config.yaml
n_layer: 13
d_expert: 96
normalize_top_k: false
balance_bias: false
lr_router: 0.00086
Below are experts of layer 4 (counted from 0) of a mixture-of-experts language model. Rows are named gate (a neuron's input weights, with its number), up (a neuron's input weights, with its number) and show model dimensions 0-223. Each number is 128 + 32 x the weight over its row's rms, rounded and kept within 0 to 255. Numbers have three digits each.
Before each expert's rows: "comes after" lists some tokens at least twice as common just before its tokens as in all text. This comes from a sample of Wikipedia text that the model never trained on. Tokens count by the router's weight.

# expert 31
comes after: "ig", "b", "l", "re", "e", "p"
gate0:167108066171172166150121142084225135146137159149120084158108133079153102162147110166123172086118117100096157162121125098146108179089110111162139144156092174127166120154149147135119196155149155120121090094167105139158129040126108180112079127163135081142132096064143126140127040166168137148137088108114126145079128132070113099124130184112143136125111126096083198145172161105130154075098070167141133087158120140137114121114153122106093132158064105134087088114115126142149084094094158144129140113125142143125080127142180139114082063115105165146177162088116123117065117126116117093103108126177161096137185149083153126091047150154131172090105107129173063153085119142192194113135
up0:164153171127095134131125108135111158118069136189157152124095101171119122124151110093139156185103109093125181087080162175185132085113120101112066092131144135166101138136139154135164182098130125146104149087134063143189097112122098079099111144147137172093122152125109160101104196141070142104140117142167165155147100211158194161167097154092139143149085113164118103103084144112117117132144176152174133146101128153153161123153065146133129165101124128155101154166134102152107112187184153163115128095171139085089137086145173157108113073170184160070149118150164086123149124139169154185065175194134129116132149112182025139140168111110115164160158159143085122072138151129180130171159
gate1:120119153149096119125097117120128169133164102148156109130144120139119131170134127151110057121066115140106114166128130145095156166137125124155157081155100161183153106179143144160141114178132162119098151172157108156090108142064111137189156138150065175185112141173132110103186132093083144169096115171161120106153153108116153115128094127106128124104153255096131114101142180154120097164146127177100130144067152162143126129156063160164104117153111150131145097067132068086108098141111145159093119163130141197147045127153142141227069118082077132114152102078133152134109121118178155124124090131150135086159158137068193143131074152164211160104153106070119137119099095157136132094124
up1:127154161142130091083120116119075180142097114075090189094131134128140119090159132129139132122145095116152087131126129093097082143168108152093089172113199172091118146131097094118099083081165137137182080066127134068188135128133160112109111139115151092077168132032127140097071117130169111135093117090150069147155077136106124077104104109134115123159094111140086138099093118155120094110087109117123107157148005171113153121092106115061156131073103102117115071149141143130115148106138159149164103184195112131091076102128148132098149141104147142105134105140115104152162127132094078128176157101092133119140178115152118124096160086120090026200157089136140126158155194148152170155111
gate2:118179086189138067159078101089154133117134148123121155120144128110078121183169163092150111118133096099142194179095119127127160126104137112085166170114120097092103106139159154127188107143138055132119112142088142127117120152128202164047156137120113141119108201180114103109119183132067134130167100162092147174145078164094128180124094080173153122131197161157135155119125163109113168104207138137142153139114129104097142117255121095120106117084145080118141135106125104136142145160174130087159169127093099092114165154157113132173144155147152150093117113123190067102125090112144159107147114052083142077164168131102131137146124149154158113166086155113072070118117093144139086164119
up2:106113158113089096097096166103113145166167112146190151161097142149117093107128182083112072139120115140055061090152118137117094171191102134133152086115131081167147119067095147132173080106066195181124063180106138084116117130167082106155106102135130141103105070082157164120183090118189124205106103159097099114150176105131133068132129104157108133125069107135139102148118108145126158121109178113135067105101165166157170150123170166165124151119106085091171122083144094101162124144102095130084143124079156180130115156126142097135141097102078144123111135144078123123118097121137088147038163149166129120114167073146167177110171129131122084138151089165161101135161159084079148167090
gate3:159092162102122074147118108104151136179164185119110125135160088106119152087145164122084137123093161110126182151111178123155114171134129178077129084181125147097134158086105114143139111145134073128154082123167124151138157149162112121181127108092176153103124168126122115130116161134127128170083156122141136140106038150082121127141164110097119121141106130123181164157137146124172187144103162124175113106139126108070091159147123076174128105109063131177097132087128082192135149148137132164030060151127128133146087105171106164132134153163073136119170112061149085133108127109134078196156151082087164167148190084128142197161114178192153128114126096094140148153156199103124188062135
up3:119142117140123187138115168182138092148145176127132101115164115150132078123154079118131180111094114133037144088134100061186102185082133098168138089097167140168171126089111076158124183163149094114098144183085135076103133190156154122203172033145142116186160089168082124115176161130104105045132167166091179130152123117119109104185147107113159099102099138125166116106127058156172097099140136144125154153111148104123096109109128118113133096113203108162098140114124140123158119174143141142090113092133086161113096154122118157158151118145170130199105081160114109169165155184139082115104138146107147149094164134124116150153129114162184134087196108181086108117132161135153109115167
gate4:146122124173112118145092056121142130117134139156152129090117087071173110085097141156092151098086145168173100077101173122131131101126197088120170111133105159152086103162045104121160111111110110122140128105122122078130158148190102106134073159168170184151151125127045107164119146155094153109162139122130076152056131147133076113144124118089117091113203137109128124112174138187138110147056103119077116146109134127140122130133093149110087158102123121113136155113123141142132113127171074122185156105065104117124120162129078152130150097133078171089059100096067163105159118094108138066135116151019094131187126143106095117171080096084125180107120135159147107084154160155116190091169
up4:130136108193107140137131076134097142091118138172155144127156155187112093126146124117205075198175099066141110119137099119159117157130099160115114109123141109139184100049186166152110109145162125178100103139167155195145087097085063154105162118112118073070190161066174163052149116122139115113122127092059168150156118139157141135105068165135148224147082152148103122149137187109153129111126137144103088099116154159102159104146122112126147090143173125167108102109171149158106147111102178101177135177099108161115168053111094087092102178125133098140162111148125107147074138087109151156093122123160142134142160113190200158130104137163107135123108130130101134167076148129114158172134
gate5:152169122138111138114162139207148188131156093139172085120141126165160135085114104175145142079149143113130095090109132146146149118178151113071161163138105169098142109097147161140075196158098148124176062099157140070125080159168115117081120137128126088073148132156145163125142174152084126087133157178143137165131166090175124143118123048050170167146101198065185094080177121152150139122101137070083141150184157108158127129088121124057098079163187119114164137112162125091138086111145119127129092156145129141134049085124127135096087138105086147132125115119153119151076093102161115169099117121101150142139145104136151132112098121139136140084157131148155164093068099071053190110111
up5:147149137107076123105095158127122208142061124098165112113075094135096155066092116102135169115148158160170123136170167100103219139185147137117162147133155093126169171147143096161192127120112106144135111121172070177154163091152138107147120152103067096130103215120069099134132134107112105190091149107097105130118129120110066125156146145116118096145086103166154115145191126107160172118100134091067126139119109068148115136136176160121096109136116088101127138124149106148129093170176131083105166096093144092108114160177152107122194104125171157123179147133087140158117138082066049102109155153076121156128120078091166121128188164154134100065124134096146118106076082133050105104125
gate6:148101137187153040093073064135104118166156137136163115103181136128099114117074170143127099079147104138147089147096135132140104143126128137173108083103112097137129100143131130121112153096078149130081104064136158145190151103174067145108130085080114106147148175144158062124094087095112077169066121135151076163114145178128062137126088125140128086120128083178087169163130153183172115106113188131106180166132135116080105181130110076155103127136153164111143124121128055133080092173153124159147148130098129131142120092140133159132161109118113150058061126124148145213140150110114123075074139118148098120171122104142162091138131122077182127104126170146045170114180151147141106149186
up6:097177103125170133204099106132088143132131150182160121141146119121094104095153069117142116094135108183126066185126121164076080110165086114165109109146114121105140157122124183157064109107166198150084090114152155098186112122182103096103122130136144040151102136089161100149088157168142099171112109187156142104101156145133164138180088088159120148184182078067127137191086173128127130156132172184111134121120152095144121132131123104122110138168115131091159172065144094114113063162113163101162061106143117119152091084159130103107127158089109106113089121138122083109101095175115179078117130156073149109098084098142169155157121150074097088150129160102120175099170121115095188120170
gate7:149070088171132080126105083100153111109062108133115103119202158143168137123111154201160128119150080116123176102138143175083179089126081118147109120147111121090153072139150140159128111120116080159191079125175180123066165067069126181118176100143073137113108143116084187091129111087113108079131142144173115128113162116147132120121124138130102121158125077148151119083140140107137150170125144138083145174118121166095069117135127065126123170089148083102123146168171223107132128108206138104164111143116086131175111101098143152119100136149142112095179144142163160103108106091089158165127170079120077142090161129165134100159124103143153048118050113112127142121126111121140186164205
up7:141141119142122211115096149181205119087106105151118109089135093139100151147137054186123152097144166159138123122103091148139123113070114109081128158118080159147151120120180134147163130079110124160061140131082084110150121218158135101206160119157129099155082073178113100137136115119130159101104124124102140076122118127142175143120132151153146108184134119126093106091141157149143184128110107126161052078110129122160125113109172169081099057177185130097127168119129116115185161175158084104130086057169094141120122161156108217178180139163118115136159139147195129130118155165120154158095091187132112093126126119151126149124123086094098084131139157178141126084091157072113093123169
gate8:142103141134126148124123090095111140107123109108138111111125179166149114145112129140146174103192214085109162179054129089132126156123092173141049136089165160131153161143148114101110146148133096179101108075108122146130214075159141125152088157194140164160192153100141153126058107124170126170123118095122138191124139124093104179142049110124078125160082157117127154107086126153134124111171137157142163106200102108123109163105123156160138111125159156077078100117158131092122136157134105177104137104082134155104105109127135168183119105166135118091094070140066112175122133122086137099098093095047144061194055184139122090118090093112111109118082110162145123091118080109107140110160
up8:094129088152129169101112146139160097085149191100102114093164148132102187104183122141106124107145081176194118134144130101108078077079131099071118139213127149154164054149134127108115100151111135111167160145140085066146115131151150081156164133121187115172131085160131140149123091074082169141123066215212050111135086111161153146106124122139141125108181143171145138196134127105142147127105106194138162139175156189144089089161136122117090109123131089131166126069133129108087121052116065114159126169164111118146113134135125133122114086114117116146077122092115142123088148118088124119120156193074113138134169133147195173112131156133126131160121182126134177183103080119102119173124
gate9:155075145166111078153113048158055141117098105109179168120135117159165161131115122167142078102177115090131104143096164149128181135108112125103118055147186152125117134105104187155117107124137062147140120116119110152110124159123058104091115145152118068097162197104126118103105115123164130107144100177073123177115097083142132085090124096165182122138094100205132163212150160097123144124126140140087123129053133104117129113117094100141168163112082125098149105102135116158113130141144110148175145156096098123096178160186138139160136101149170149058092125143129087100197122143124117077047128066127136133149140087124104104127160100069127153087075121171215151158154137146138094157089
up9:140076114167091129155071062148163144110162136135136122149122173114122119160126058152133127088128141126152072181109199116147114076152151087147106114108152168125105081162122148103119060148134057181063119135163077134069088113125115120171125126170090142092144199121091103113045146087106142107150120160144108131078160079104136109160085082122136103145143136137100164196084154107138135129145136122085119096108119119087130154110115086085134122089120152116111099076149158107093164144146107127176134158081161092181094081201144117097148061199104155112156150185157097141135144112110132146116106139080104102145158146143110096063128149139136177075104156127192177106144140135139085185189
gate10:143137102117103183132101144138116127112135117117108152147130095101154162116137109127130121131072123136080157182116103139046150134119106092106166106144088122140088178093125089167069175138096076127103144089133153179178081093093119112112117132113102164113111092146121153147130087105146186133147154110148161173144098078076111183187154135124206124134151148096164106095109155157122117146071157127077126146141138167189189117189135180125117116074233144079159104141144126126130148146156118161093098152149133148160087162132118161158152186071144129151074178137132157159180070160104073140097082084069127188176181090105120146094176117106154179129148112092129102130110076160189120135116
up10:143156089128155136154110166141191116072138198079132110141133133155096157165175073160097153101108123141135108171162120128059102123086178082117145104113156088116119137103133067112099154157108148096111146094141102107178163180184108094072116182064156138105145089091167111173142129134142150168082120150085103112131141111127115172148115105076115180121100130155158104147113155149116123093093120127085162143146140164134189159144184129144106131141108093167126092177189137139131035119108096123154163147198122157192143171181127190151105210098129133071047115127079119136167116122124154115073111151056092122182170128164164116132104174113114164138092162096103139151128167109139110129154
gate11:159123156109087090141131142148157107093121113137155158128107154148156191102169081111108115126105134132151168126166141094105159116154113091128130130136140100133109184192191136107145170164147082081066117103162138066166133150140190144133138149122116118150130138160115079113112143161107137108188143119110147147133094108141133161131181133094104148107115116109161145124117135089163156129186088128120208095166117104112121108087172148141088055185166105079103086090107125152088126156106093113149082136127107130104089130148183124105112249183192089151085142063136059123188159184168107150099077144111094124120130070074090172173167202121149115155085129151123147095103073138092171110115
up11:123142144184125121162153187161145112106154167112155068109169114139131164126145142091094139110146155144172106131151201121227097179135145167128121146122173097130190151118139144138123095090187172070158123113134097121105120113139104149100101152042133128113122079147186194124115154165120167169145156130167178149186135145156052146098142141138067113146175142101156126171139132130134154137102161104089109119111105134153114111122136142111119155161109088175179122100088177118115101111109126116161088093131138119138110091137091225150116128173064130147172098146119071214177212139141085139170117164146147093142137139160157138180123157096120155155129118095192130107150168103128043145146
gate12:091112079160114125117118112173106137094091128130125168129148117120167103122083108114126141173130069111078102175127119173141090103133169071075153120100103106096128134136105084143098151170076156157144133142108145171081169134151145140130158108080133154136127046163139177199105155156106083164148175082102110128130069102165144070176036085078145143054146129144175132159152138088101185076159163133093132111087115130088115174117035151132140140100136141117190130193121166135121125162167160177093094090103110124135114127105115158163143133142137130094132077106121087140173079170148155068095123119165092111156101135159151118121170102111110102199088155146089098149133069157107080147084
up12:113124113135144095134143079172138157093102134124162135121126095123219109137106109044117175138128165150088125122102123130170133129063194101141166087116148121074178155136137095151145120161165185095087076117047170096176137104122100150182131147103135135135154105178186170146175122186126117159161095109097162119141086117153121076160152137086095110045093087119225103143152077126147098138158114133152127099131077136081085171062075156138158123079085158157155116207144114164121140111112137146080108092117154100115175162094145142187165089137185139164106115113124156113173116136149117129115142141123110075148133109163080088083169125110118118143114140127185088122124157167143135145169
gate13:128106118124125120126096132150087133096128133086121139105093164140157126125121127111081195183144090102182074094101186139178134142147139092054189148127169124134158157177173095085041122161093128147134112127100096154093127184114160163050100138110201116098150085108119149120069162081168119171117069142079090188124112101157108110132149214134118087152105085175107145159136119178131123141057145121106123091145143150095171101109116110135144099128186104162071113119132141160135126116077128095108162144170147122083141171196064099136168168122078164190129112134163111201144146129118125217133093124116105137146146132140134129163125128134120127134156141115138134183151091082131077084103
up13:122172130124136145069100134121122139174123159157154101077208099051107134100137149167100166146144140201116146150130113096136096145132122178133148092149077156155108105182095165177153144113115113161201091147116132118164120058150159119163123073162087135121133115093078123102176075122096107152108131092125116125066159125128156097135125058174146135166127153119135154080132133118203121102134086133142147158145131059184159122142159094036081047135130129151185141154102086080098116120157165119146094193085127171154098103091170163105098100151118149134156129121183125126116139083129158104076126105155112154133154102083109094084085103155115144178096112140139185095119149113172210132133
gate14:118103087152109065096105112115077136147144047033159157121106126168107106107121124064073100159170150138126162117149124157138132072175132129157170149112116173145148132159158132162114127181155087151160227172125126102144109070144078154155115212129167137141142106119139139178096162092096135091128153167129105079145147143053159124098115101126127096094128184061118062095113084128119142122170117136161191176173109114112182166131120047143146153176123127126125144147116100164127154124116153165124148119086135172176115128118141124119112134145154083092161109179090142158070111065130131128158151078107130116154156068138143175107106167147150153163103084120139161146151100147190107079164
up14:105106117135123234207132160186117141107112150120128120082180091152162137202115164124144121096121128083090104126105103138159110156134115130087118126096117127109118113146119138131108148110085128146113099181169139122115145168092120141145153111116112161125145138145122124075092109092119090178081082113159131145132100100111172174131118150154113125149166160095157103098073162165105172139130149126087150112064151132151102089134165154155134151145142195130159108133195089121120166110201046037151132125162116095132128095156163209100144097112093159138127088064177125154119080165108097153101127187079093089173139112180171136138076137076078130109194131087091130191147155096073168135112